Below are experts of layer 8 (counted from 0) of a mixture-of-experts language model. Rows are named router (the router's row for the expert), down (a neuron's output weights, with its number) and show model dimensions 64-127. Each number is 500 + 40 x the weight over its row's rms, rounded and kept within 0 to 999. Numbers have three digits each.
Before each expert's rows: a language model's description of what the expert responds to. This comes from a sample of Wikipedia text that the model never trained on.

# expert 8
Description: Common function words in running prose such as the, and, a, was, is, who, which, were, that, also.
router:534513477492428485453615537522459480536400511524475522495495460447481548554489486466452493533461516489485511477435467505531501461537493443496493540455515503505485521498474478457467505495533454
down0:569498546473558479546506548491472420495475497469479544477508508469494435455469493546483435508524525472477504532486462494587559450511462501450544565453570462475504512467506543546509560568469487
down1:491525520470480444475506471653476501499525574503497536502599530537552464517554459456516580530487523518451477490487496461501483489543543520517467489497481587475496428522441490512524498476442456
down2:627607490498548469517485516487466499555534493509506522444580526515497513513481550503452531485527421581487434513441457447516562507470455453479489457490474448510508504450481495489576473484510458
down3:503525509456520521507488464538472471528553437514507558468495577535463487525500525548500519422545480554562448577491432456393531592485502436484471512580456512438471516451506492507571433478523484
down4:460447498514484542577539485511450488463420514453553465486501537527526465514547483529497576525477524552490525579431471473506461502513574518454481458461539440494507487489467541567544503475535426
down5:511506459484510500528504569509488500487471477481516523490514457544490429557465508383568445488491558525441570444481541508518501502527538506557456533460521499505579478481427535473479513529409508
down6:476473555481457557510517399503509498518438452497503574485476496481475521461491501481504483445530494486530496560486491543451477541527468479481523563526503458524503509537520537518546525547476479
down7:492514510446432536532495497541459456478526490577474486492566511474500498546455546438520534558422453484517518431458500517492463575481551498519512473552571474517483501436512535497469435488475531
down8:498460444486468459473453456540520421558476536529529498424475546485460514539527590531502500453501541506493504433495608542510462544517499497493473568534436461462479440570491523487489465440460511
down9:535430411455511510551483535506465441504505471501549552469496495456452492473541495581433547482509472455518538492555556494432456550569432465427521540483518489458460479460542517450492482492509520
down10:498497516533513534449520510529466578466550483505491501512473489576528521487497536519517511582563466479454471610533509496533468450522458524432462544526496481519494484537457442527465524511476404
down11:551462439422553495515454481408526481520477482556568513477485425523420480574502515503533458468488424489526498475467510533483464602515576513487550495486487487487469567515505489454545424521501453
down12:524470461514465538560482532547531493444529511490540557549536471526491541453467537536485438432468497457488530532497516481403500415522440473489487501409545492553455526575485466499489447553482499
down13:516523485416443462562425491547515455562506533500463597531509536496584480502535492531410484493532478463412452492429464508509486491473509444539506493430466549458495559444496505497466495498459479
down14:517502512522469537565596539520514518472510474541475501534502419522553498451598463468484477573470525509494585561550458530464438466483553513532529471510528552519389457496486527483526525441519469
down15:475508530482569459471457509477540564474492522467559525473482444522506533511469472482518567526551457471489469464529512461510484421532526463520494572482474493480494437471518550540543446484548528
down16:446506478479530424486526518544528451458542491474497534458480503501481525422509469498517583533456533485516505455546497540435486438501526512533460521451544537467483487506541523482531535493510569
down17:435407501494473521466570556547525473457505493528592488485485474478513477599545474473508517570509588437430507530539443502494458463543557560437522488532503566455515477497467578462449499496532457
down18:454539510527544490537490498498530535488435430503506574521483544558499430507502537450543497495479468488597505457487544551421526577431499498504447495460454463523515481493469548516450488522512471
down19:468461424581469513521496485529492497499446543473543503528477465475462543449493518563510550499478590560435473581498437500486504543484574534571464467507533499495444534538475459503453492486436481
down20:521568527482502394441479393519614520535472539431460499548504530540529490527564530539483558506531499553489477469531519547462512518469478430506572466485486474543491473536494514556494545538511534
down21:488518545522631568527568453497554574475508482523516466485522489589547490543450521460514490493484451501445503510576539545499451532452590437512465442521439472490563537406463493526485452493534499
down22:462548450529484474423565470550569558503564498547523500459501493488527483472479457506521520542550493483529484459443535479528476443482556483417516526501522550499410592444507522547534492436488454
down23:512510477463513520459511513535408536515490531501525463451505608449479506453521484498502513465536508522490446454469555499449434533561434539489546534510474459479528505514465533540481453435543481
down24:541485495520542466464504515534448498392518449489443551511563537556384564516488546510591490466481558520419429488487553411520518468484511523547542534480509450497505505532422499480455516512547498
down25:475513555504519513538554495467439551527487401537495501535506426574530480486496510486538482407463441458551561481471453554450465482470538505564484448508525465459532509519483437406475502493464515
down26:456505544529477579494449521494573540432507536503542468445451568511550474548544538534478519517597541563410494513489458515491559507562449454525452480527474553570527510533459546470486492524479512
down27:591422456512530548464524491518494546517515507551481446518491556492501565540471524475509552560455455460396497489426528462548487543528502488503567495579548467492503547486512494480516456532539424
down28:453466551493496435502496532530517528486459528481469505548479560528454541441526515462533532460483537489522467492560524500422476430461544420479486501523506574508463476497465478538545535549466492
down29:485556527490492422564515462528466528494598410447527508470487485573513430492470564429451478501527531538530470568544482547551479419496485447537509515508456472512490530528522537474489487472515472
down30:474471484513488574508559506535449485481489511494471491492460516575477506477463541432524541532468553455614469560528467544479518487472466418377519577477506527509498453473481479503527434553511553
down31:542582479511528552460483516480455496485441545419547549391477548506513475564538522517400508492520511480517493521435498496536513597534490522501474486499486459537447495516472478515456519460534488

# expert 21
Description: Closing pieces of nouns such as am in Team, ation, ity, istrict, often in table headers and election tables, plus %.
router:486431515515487549434499480518469463493517449424460471528520574477465470502521533470483469512499552469534533502490520547494502565588517501509480494481477464512436540492511536535476466582477558
down0:484475451485485468448492434497469559513499488506499568514408477543517470553514470497477538567539522463408503495513566479414583540518474511445521505546491453509537510499497493438537489495437463
down1:496475501458503489516492520483516526510511493441459566435416473524508529525495581471540444528558488451482557473488548494471474456451523489510488483469551464492541445493509479528562586449566538
down2:517517499432490497544423470547544534531510481532572483474577520505496514543501507487465489453503496474487559478448547555520458535515514466504543493452518530451474493478409411512469468476535538
down3:455532471517444469554515524514498459441463410513487535497552519552550481487571411528417502463478570497451465580406470476518531400507498499482538507488517455519495484526498524502549536511538533
down4:405491506442485452514491479519556515509481547565390495497483501599496556491482492560457543495471468494524469569503498493440467450429557470490562578541476405479465501502475521480515417463539536
down5:520553518520461533484448448501507546458497548360478519521550484502566464448476494472532475570457511537525528476535493563571517482462546509558520476503447502481490520527494466507486527494475490
down6:518532529490540443531480555470479487520452460521503388503528478453523515557570433534464503505484562459513446455494493506554559454525468440481506503530580451460465509516468512531463541615489491
down7:515461555497455557524487501495509541511549478482560480517497534418399525558416472499479462512480512477450534496499505492419576558537547441481464536512559506547491511473440514474535461508526517
down8:472511477510487465438477489487498510384519463490586520508537512436479525538418452502499491537450542457490521519456481477559470534498560481537541530472505475517495485530545502564534429502491551
down9:552521489522564498510540487493527536469534497515471448578498480477471527505511481490507526457512546539486562492473449525499497462500496459567555534611528549530461568399507475450452470460503515
down10:489513515516463450499479450476567539455498465532525513501483540546541502498522465447448481468456556462561526442511483513479518546466511481528482568540434523522483489479353462503502479529582529
down11:500538404457514554608532515481538535464519459481446473524434496542486517513546466428452519548471483463476544502461516541572541500532554533592477541569509459488525544496443498515534591473522468
down12:498443523585479429526499439516453521456497517384490545485430531454466504467492536440515481386517494489495600492479523479483505500499464520546561522470548522474453491464501491466482506530470550
down13:472498436480489533479434454497455382484526456519486442529447487565445546488536488485571515598552467472475412536511511479529451430479527491557536523486567499500485544498523491502449474470487430
down14:513494474480521508516456471495477481544438439524543452455512496457531541545488549511465494482510530419495517484521505515500490495483452506588524468526445473461527510508591457435570491498548452
down15:553533504554471487541438485563501457489467536539480472567441508559525525475476505498525503417493446554484497498478524562467517548443472546506505499512532546536587463518540476463439490500442394
down16:462487432470503514474549427504530580512538538579537534494538507510503513475495466484491505442490510513397493505460441485431578446514503454519521529505497559449452492462462405447517590556493555
down17:488508492492533515537504499525535438490565543454539435535514514551510503497521546505496471493535548456483495435493460449513512493418474493454497496483551522517442535565562489461489405539367464
down18:569508546554491508493458513463456529528447474537486539507525455486460583453561441563530487545567472605511524515526558465471561463412517482520507428550510509493522527456510497500534493507488477
down19:485442501506519499541522452502533489472437514550520533430440470494488559503522451455520524505495409481448532517562536539526545507518535546456572440494520473530445558469501488480473555595523468
down20:488541492517485433481456511524457449486612463451447510490493502495486530536558544461469472524561463425601463523547494458447489477533507502453536473514491571475552454500499539420494470507443491
down21:523554520448492457467453492469573459490503490532515495477443538497514568475491475448493531463541604506445538486465570513486553449554531477533521500575496562494507561466453423501448497464486547
down22:538548486452491500503467437485488550520458437567542485459506494466453460487553479548446478533409489490519515514543441578548596521502552447545504479542429496476472436551473470483444536466467513
down23:456485387539473517492501529606517467509564535485469476446469478562494451444450514474497481543574444472537539526555463464506448435506472491497540482454430462518403533470541427524494526491484495
down24:492501528521510504485508524505490387542512519506446507519486537444479547454484552516548492534487541445510421486477503466515428533515456517458514494528501494479493566522531546447526502433538446
down25:492474533544523524458460546476497464501450482515587476463504516527442510409491484529484506516472518535526483556476520536443487511496487549480511432524471491531468461504516580549523428538482537
down26:451553540515492447497508511436520529509556552475497524494503546545584415482471471471478557511543446475547471486449425496489538467454498491513487471496503534563474500496417512525400467498525575
down27:513420477474618539486581470458539531531555506615524479444533441497477556515532480521523564499552453510506498512489513577474537409509452474515467554489498537462475460510532501520484525556539542
down28:525513505559520575558526499493456481519445544451494471527510491530497497534403472539458509451529453487461457520486506507448539471515500534443460529573548532495510518468465426501514454506533454
down29:510510549509515535478549523518523420470466475543550471497416568420563425469527534516490479467498460534527515505478472497480481471464553515499567497421538508495458508401525547542524454541512492
down30:472542585458482503489490499505498536536527534546492552479436512501488494542494536488425539524548523478520523527489437425487463562556440499517630532510462503510472523601499458547505505479501484
down31:488535482492512490547501484547484496463525538515507499498541462559490459446531506556460524500450437537504528564438557479528515430529437524450463456532556573527512524513531537546476497436437502

# expert 5
Description: Word-internal pieces after a first letter, often in names, such as ow in Rowan and Rowing, ing, ly, ers.
router:471540492474502493456504543505463503534478536494485520443480493514542541511551419495446536470532412492506546573547454539513486573528561471467506508489511529489435542470466511465517482522527527
down0:511521498548431483469508524452527479577501495470512526507520486553492478500506468506533482546517527496492422469545461576519454518495475424480486526511475515526468485459502437621452554499505494
down1:463536505481545517528543449587496557534479444572500490471525521498455491484513451456574475488538466462473474430563464531522478476491512509560453475444493514549513521465472480547476502468521433
down2:507471525510442506497524546438473506476517520537525484557522416512466455522470537425471509503520514422493584521522465501526489455537532555486469471488517501538473553461532473554426507438510591
down3:522461569513456549515489544415499531589485517450465525529594446564480481543479487481507444470519490465499550480534561564514539473496516548502571530505419446548489432545471533456491503545519522
down4:535500515451509503522513500529520469542478463509486522508505455577517437419484526459561447502532510518518396461522589470504478527451460502539503489458506490445462428536535510526495473462528523
down5:542539447480563493558461484470533529547573594452542505411514507470461564559448437560520449522556466428494517515475497474471473514424518533495504472513480448473526497480548468516477489554493474
down6:532512468471471499522508520552540440487432448493541448554584519527470466535542490507511472473465531492518507500563489478566493530456512502416537522493455550534543529502488481577508503520511459
down7:488503538500531457517420474536504499488524534521447513461464527490547462604459447500490484577470565522512514504551461433543556527480444516482529551510490480526439541491542531475467411488475510
down8:496441495525547478514456467415515564502545521498595520493505526551548436511491488544506529463533480509398464500481537464449475450552477452560504561504498517457492504505510521463530475525459524
down9:468521514513512509467519590520485480461569580545485448543504543515509471533525438463510521551514484478513451551449480470503428445433569467481460431461510434493473473520497481500510445567497501
down10:491461490520480490553419497400485490468526478574485560496453475481533478490521570480461453456535491497499571495555472521476452483501540538544483496471472473535564472520489430495419486455412533
down11:421512489519526438468547539581496474579522541495480523565557458467498501461425520494555547476531464480506482456517527497474496547489477507509444422490522492533487519484521525496546486535553475
down12:442494483526552545599505469468425547507498491459441559474526549532527486439451513469500525481533444537506560460463473463459459456565521552565475438482439471432464428473532519465488507442492498
down13:505464465568491473477503561533533445488472471445427442444537442450522492472445547576392538470461448456518500450531501498475466544466493561516476482544499510470393478509504528470503532511556525
down14:425476577547471508448524469472507511537480458495465454494471535543480555523465427453541455498498506556592485569530510533526468532544458493450494545534483511483551467540538568480565499551535405
down15:434530536514505551571519440482460556553579410542468500472509476574463524529513491448497515525477462499496538521449445407486498477523525489526472596505574540500533469492476438501461493466535519
down16:514523535451554411460493467542434515469483506421528522492520500480515459480477428558492479502547489513501484434539422570475497581489520526439508561504438534513512511555478471505481522526480504
down17:535479547526606544464482537460489483491497541544491558566494466471511507444546415450473526506453548552519536534446489471501563504517512479384455480485519489522491517444549484524523538442565476
down18:484523501483513526499572510488502529444556530475514450549451581554469496497523446470542505442520513543526487529487522504515551489518490545475504510476515499475492524419477626451448421493453512
down19:482537492507511427494590573500502488505476524555427539531555542497402459464502549515462560491495482538528491526465495479579437527512501441512528554486515485541444454512601500509438470478495540
down20:501502485529449560454494531521490533451477507454505579526485490495454440463504445554540483538478438461495582461492515494492427498468490492469517587498522454516525425474529480510551524474516489
down21:524536438493433495496398443463479463509453545494435515550486493487424513451514575550549524380532501544567507495553495474459460455416510532525525517463445476511454454564520530499515521432515563
down22:458522516527540491497470545547526499514505522467529543436476434479504476529515466510565566487422437473490554440562574437460510493473536575495523442471513591541453452526476478458461450469562575
down23:528508515540484479489528502459490499444421509512458431436563483475545493562523497477516575492478538519474454553510494474576552519503537518542549459481598449464531442476462442525459527493441436
down24:466480495477531511477481558517523472565501515560457425491508481519510490554510535492479479557523466523477477519538510462451429520476502480521514532565486468498527528533479474535497442419428475
down25:423529516510461504457392515445546531463520463506504535493538518479503467461521539515513502538465500480454484503587545483507521440500507525519497535416532460459509467494507447498546562493448554
down26:485560532489431486503487534533528553463420533449581537488491555471529461455532522488474451461520517545447553464522488499494500480532573490516501528517419521601511489531546417485504503486550438
down27:508481451481485520518490513462452491546471454512530511485420512421545495558537574516577505506498422517516559432530523433510427521515495497537557485488537562539563606467497523501542436477550555
down28:507466423542409513520412522465440544480545502499528518460517526480432498522550497544469511560510501543472521485546516470527448506554511491448506510570413529468448484533533491514491471458477536
down29:519524538523462491496461458472495504561513470453524510522598513512545484535501446460504389474529419471516515488506463501524524466485520588473586532556448498500548442574448490539511473489556426
down30:531543543518509609546511480481499542524547495517572472504499532494420528429496515452550516499513502495511547544501547468434510481524515548489454526536453473501556389503526550547465487454540522
down31:416435503540514488458522495556578614444504458529559426485495429467498550487447489488507477493500472506469540524569492475493518485537470548483510422420432464494546494504450450541507533477532490